{"hidden_size": 128, "router_score": "sigmoid", "balance_bias": false, "lr_router": 0.00144, "num_attention_heads": 2, "num_key_value_heads": 2, "norm_place": "pre", "positions": "learned", "qk_norm": true, "weight_decay": 0.1, "schedule": "wsd", "doc_mask": false, "train_tokens": 409900000, "max_steps": 6255, "dataset": "wikipedia_en"}
Below are experts of layer 2 (counted from 0) of a mixture-of-experts language model. Rows are named router (the router's row for the expert), up (a neuron's input weights, with its number) and show model dimensions 0-127. Each number is 128 + 32 x the weight over its row's rms, rounded and kept within 0 to 255.
Before each expert's rows: "comes after" lists some tokens at least twice as common just before its tokens as in all text. This comes from a sample of Wikipedia text that the model never trained on. Tokens count by the router's weight.

# expert 30
comes after: "2", "\n", "0", "–", " a", " his"
router [182 179  83 126 132  99  95 117 105 118 122 176  95  98 108 162  79 153 149  95 147 133 103 166 139 172 137 141 169 125 166 124 141 164  97 161 189 159 112 172 168  84 140 112 169 152  91  85 168 150 155 154 143  80 173 112  97 141 128  91  99 156 115  77 175 108 150 174 138 150  71 154 170 178 131  91 153 163 112 143  84  88  86 151 165 123 126 122  82 144  90 159 170 121  96  83  91 152 153 181 114 126 163 183  98 137 116 168  82 126 144 173 148  82 144 106 130  79 162  90 159 152 165 157 102  92 168 107]
up0 [143  60 127 105  95 184 131 138 133 214 146 196 130 120  76 140 151 153 136 130 140 124  98 152  84  66 169 135 140 142 119 178 160 134 106 156 124 121 130 132 136 173 118 148 121  99  85 122 128 185 143 107 160 112 124 221  93 114 125 145 121 147 136  85 117 172 155 134 125  69 143 104 123 159 142 162 157 125 181 107 138 133 178 121 114 132 115 157 130 111 164 162 127 164 111 164 195 101 102 127  72 116 160  97 100  70 136 153 204 127 163 101 122 167 133  79 150  72  87 159  68  90 129 147 179 138 169 139]
up1 [ 96 161 117 137 135 109 143 112 111 126 117 142 152 112 185 113 144 137 161 156 185 227  86  85 105 164  77  76 122 115 146 102 105 119 161 150 104 117 235 113 115 122 139 136 114 199 115 159 172 162 106 162 102 163 123 189 137 129 145 105 150 161 101  79 166 103 147 175 141 138 115 129 112 151 214 150 157 130 142 101 102 128 134  91 128 122 145 146 123 118 112 144 147 105 169 162 102  50 148 138 130 107 100 142 108 203 141 111 160 114  43 124 100 121 166 119 110 113 128  79 171  65 123 110 122 125 155 136]
up2 [ 62 152 146 148 135 127 149 107 157  76  97 125 104 165 135  97  80 108 114  60 161 114 117 107 168 115 124 161 152  74  57 110 118 125 129 162 114 107 133 128 123 108 170 170 153 135 137 116 166 122 160 145 129 111 129 149 142 114 180 116 121  76 151 143 112 109 109 120 191 161 115 134 205 154 103 145 117 137 110 158 108  89 135  88 101 107 119 120 136 159 108  93 198 163 113 108 105  92 125 140  28 128 153 129 128 132 118 172  74 142 198 169 126 214  61 165 124  96 149 183 134 160 130  97  97 170  87  99]

# expert 59
comes after: "\n", " part", " one", "–", " University", " List"
router [179 172  77 121 145  86 107 124  93 119 120 177  96  93 109 173  88 157 136  97 144 140 105 173 149 163 140 130 173 145 167 132 146 171  93 139 180 154 103 169 169  83 143 106 178 147  91  93 163 144 154 152 134  87 180 127  93 134 122 100  99 146 102  79 174 109 151 164 137 147  80 169 167 172 142  93 162 166 112 146  86  91  87 153 175 142 129 129  87 144  76 173 169 120  97  74  84 140 141 180 128 132 167 176 108 122 123 153  87 119 158 178 159  92 153  93 133  68 152  84 153 146 163 156  93  95 147 114]
up0 [104 104 150 149  78 122 129 154  98 119  98 111 102 166  82 165 103  99 164 144 100 116  48  98 101 141 104 179 166 156 106  96 160 179 136  93  95 118 136 170 100 100  73 101 107 121 139 123 107 166 113 126 150 119 144 140 101 117  95 219 122 172 124 117 118  87  83 133 120 144 145 141  85 131 172  72 153  99 190 154 177 176  84  93 158 129 167 134 146  99 112 150 164 128 121  86  97 157 106  77 131 182 107 139 104 106 175 132 174 139 139 163 112  46 151 123 134 117 147 123 190 199  89 115  88 103 132 102]
up1 [142 175 149 158 167 162 141 104 126 133 101 136 131 127 148 103 183  73 114  88 100 103 108 106 105 146 123  78 126 156 111 191  71 104 130 116 126 120 175  81 190 116 136 187 148 113 144 131 106 186 109 175 113 191 131 129 117 112 113 179 110 109 171 142 148  63  96 115  94 134 107 200 154 114 186 163  70 108  81 145 181 117  92 134 114 118 153 135 113 125 108  82 105 116 132 127 145 156 166 156 118 103 110 100  83  99  95 102 166 123 135 150  90  87 109 150 115 182  84  70 200  74 119 131 114 154 122 191]
up2 [175 130 133  82  97 131  55  96 116 153 144 136  85 112  62 156 132 127 118 132 120 102 103  73 111 119 133  92 113 155 107 182 180 159 104 101 135 190 140 183 153 105 114 103 198 135  93 139  68  69 134 185 182 104 119 137 125  90 117 114 106 136 133 106 113 157 119 138  66 129 126 126  66  98 131  99  85 171 104 128 138 176  68 181 144 151 133 126 154 166 133  83 168 152  96 150 105 164 138 176 117 145 133 159  70  76  92 198 110 139 138 110  63 117 129 112 129 181 121 110 133 124 166 124 131 150 174 107]

# expert 62
comes after: " ", "eva", "oc", " de", "s", " Con"
router [191 181  76 114 124  96 104 115  95 119 129 172 104  98 111 176  90 157 150  97 159 121 105 157 146 173 142 152 176 144 156 140 155 172 107 131 184 159 117 181 162  82 137 112 162 159  92  76 166 141 153 154 137  94 177 125 100 151 102  90 108 147 111  88 180 102 155 169 137 158  81 160 174 190 146  78 159 152 109 167 100  98  76 140 168 122 124 131  88 136  80 161 170 120  98  86  90 153 149 166 119 138 169 178 119 131 134 153 100 121 140 178 153  75 166 116 131  84 169  91 161 147 159 144  92  91 155 102]
up0 [111 166 146 186 129  78  93  87  62  95  89 165 130 157 122 119 134 176 129 156 162 141 170 148 146 127 127 193 136  59 132 143 136 146 129 160 117 128 113 178 173  83 108 117 167 158 192 136  76  89  88 107 106 166 170 133  66  84  60 152 144 143 145 120 122  89 125  88 117 142 177 114 108  94 100 172 153  80 220 135  96 141 102 129 105 169 138 167 126 116 125 129  86 171 105 154 141 150 176 113 174 143 137  95 134 108 138 114 141 129 116 121  68 145 115 107 139 185 171 126  91 142 120 112 109 114 196 125]
up1 [115 150 160 138 216 103 142 138 144  67 194 111  74 117 102 117  88 167 110 122 129 115 119 107 170 145  96 137 126 115  74 141 142 109 148 141 110 139 114 117  56  80 159  87 155 152 145 123 111 156 100  84 108 144 103 151  94  70 168 140 149 172 156  84 116  62 105 113 140  87 172 147 112  71 117 158 120 135 167 135 161 153 108 143 118 178  89  72 118 121 145 161  87 168 135 159  87  98 110 171 102 129  92 116 141 165  81 124  56 109 119 136 207 139 128 136 135 154 106 123  83  48  99 124 147 168 145 106]
up2 [143 181 124  81  79 141 149 113 158 171 162 112 122 214 133 125 122  88  99  92 119 140  70 132 115 129  89 139 183 102  71 117  73 125  98 110  99 147 154  73 112 103 134 125  89  98 111 167 116 108  77 123 148  62 155 186 119 117 124 143 142 143  72 116 157 135 106  96 128 130  92 144 135 129  88  96 145 100 117 121  94 122  70 142 192 164 132 161 126 217  91 148 142 121 144 183 120 123 169  64  98 132 199 198  72 135 158 104 141 146 107 125 118 116  97 115 118 106 143 160 150 101 109 177 126 161 166 135]